python train.py --hidden_size=448 --n_experts=12 --d_expert=288 --d_shared_expert=256 --shared_expert_gate=true --num_attention_heads=7 --head_dim=64 --qk_norm=true --init="normal" --init_std_o=0.0 --optimizer="soap_variant"
Below are experts of layer 6 (counted from 0) of a mixture-of-experts language model. Rows are named router (the router's row for the expert) and show model dimensions 168-223. Each number is 128 + 24 x the weight over its row's rms, rounded and kept within 0 to 255.
After each expert's rows: "mostly gets" lists some tokens that are sent to it at least half of the time. This comes from a sample of Wikipedia text that the model never trained on.

# expert 1
router [103 142 117 112 110 105 136 160 132 122 143  95 120 164  94 148 128 147  98 122 118  80 124 140 154 140  97 138 154 123 111 165 186 117 129 176 126 130  95 119 135 124 105 126 102 155 145 139 100 135 138 146  94 135 149  97]
mostly gets: " res", " int", " cons", " fa", " father", " inter"

# expert 2
router [153 146 165 134 122 143 133 110 130 112 137 160 132 144  80 174  92 140 105 158 138 120 130 138 124 161  98  93 170 130 135 121 104 130 149 119 103 158 149 139  84 162 176 136 120 132 114 129 125 124  76  86 145 155 164 109]
mostly gets: "\n\n", "\n", "Personal", "See", "History", " Genus"

# expert 7
router [140 136 165 122 105 146 141 128 129 166 144 101 130 153 153  97 119 137 165 150 101 127 159 127 148 120 119  88 151 168 119  95 129 132 100  88 141 125 110 105  99 123 154 134 151 149 142 122 110 112  81 148 116 107 117 120]
mostly gets: " \"", " election", " government", " Republican", " Democratic", " announced"

# expert 6
router [122  79 120 141 114 102 141 109 169  90 124 156 132 105 163  86 135  91 161  94 158 142 123 135 139 100 162 110  88  90 154 142 111 129 123  93  81 162 122 135 123 116 140 104 143 142  95 111 149 129  91 138 134 130 115 141]
mostly gets: " States", " York", " Russian", " London", " China", " writer"

# expert 5
router [117 103  91 158  89 101 134  93 154 102 132 172 131 129 106 157 116 139 120 151 146 151 102 131 127  96 112 160  99 112 133  93 102 120  82 112 140 145 160 173 128 162  64 156 120 119 108 110  84 114 102 154 135 117 155  93]
mostly gets: " is", " was", " have", " he", " has", " it"

# expert 10
router [143 154  92 125 127 164 138 150 113 109 119 109  83 182 141  83 136 116 146 137 117  98 149 142 143 122 137 127 127 122 104 106 113 145  90 128 139 136 135 110 141 105 109 160 116  90  85 113 151 100 167 130 167 111 130 160]
mostly gets: "8", " 16", " 12", "7", " October", "6"

# expert 0
router [126 121  93 123 135 151  92 157 111 136 143  71 116 123 178 138 156 118 140 113 100 133 121 118 119 108 160 115 115 130 133 179 161 131 133 121  96  89 130 142 146 117  90 133 119 129 106 160 177 147 155 145 158 125  86 139]
mostly gets: " album", " film", " Film", " TV", " United", " Music"

# expert 4
router [135 122 142 158 158 108 152 144 123 112 134 162 110  71 108 145 123 134 108 139 101 135 129 123  82 147 120 162 161 148 123  84 126 120 159 135 172 121 136 130 157 125 121 118 153 177 140 133 123 128 138 110  61 134 137 144]
mostly gets: "cc", " Kh", "kar", "kh", "yd", " Bh"

# expert 11
router [118 125 145 116 107 115 136 104 109 148 124 135 116  91 127 123 144 105 123 134 137 107 117 105  81 130 137 136 127 107 151 117 135 131 102 139 131 113  65 132 113 103 177 129 142 100 146 117 143 131 133 114 133 132  95 139]
mostly gets: "é", "í", "á", "án", "ón", " FRA"

# expert 8
router [142 122 132 172 136 119 153 137 132 114 121 115 130  93 102 130 112 158 133 132 157 121 175 107 179 144  98 152  94  89  99 166 107 139 159 119 157  74 141 116 158 145 120 119 155 123 125 130 108 107 119 164 155 110 118 137]
mostly gets: " its", " during", " the", " their", " on", " along"

# expert 3
router [117 137 129 158 143 155  98 126  99 150 155 125 175 123 206 116  95 116 109 116  93 158  70 121 172 104 109 128 103 183 122 133 113 149 134 126 151 153 148 125 128 139 105 152 145 110 113 107 134 138 141 143 133 156  94 140]
mostly gets: "\n", "\n ", "\\", "!", " \\", "\n\n"

# expert 9
router [129 136 113  60 158 135  93 115 151 146  70 123 154 170 104 100 156 132 147  90 173 163 153 154 120 122 167 131 111  97 136 142 127 118 146 142 103 131 153 111 137 125 125 106  87  86 166 137 123 144 174 116 145 111 159 122]
mostly gets: "–", " football", " League", " ft", " footballer", " DF"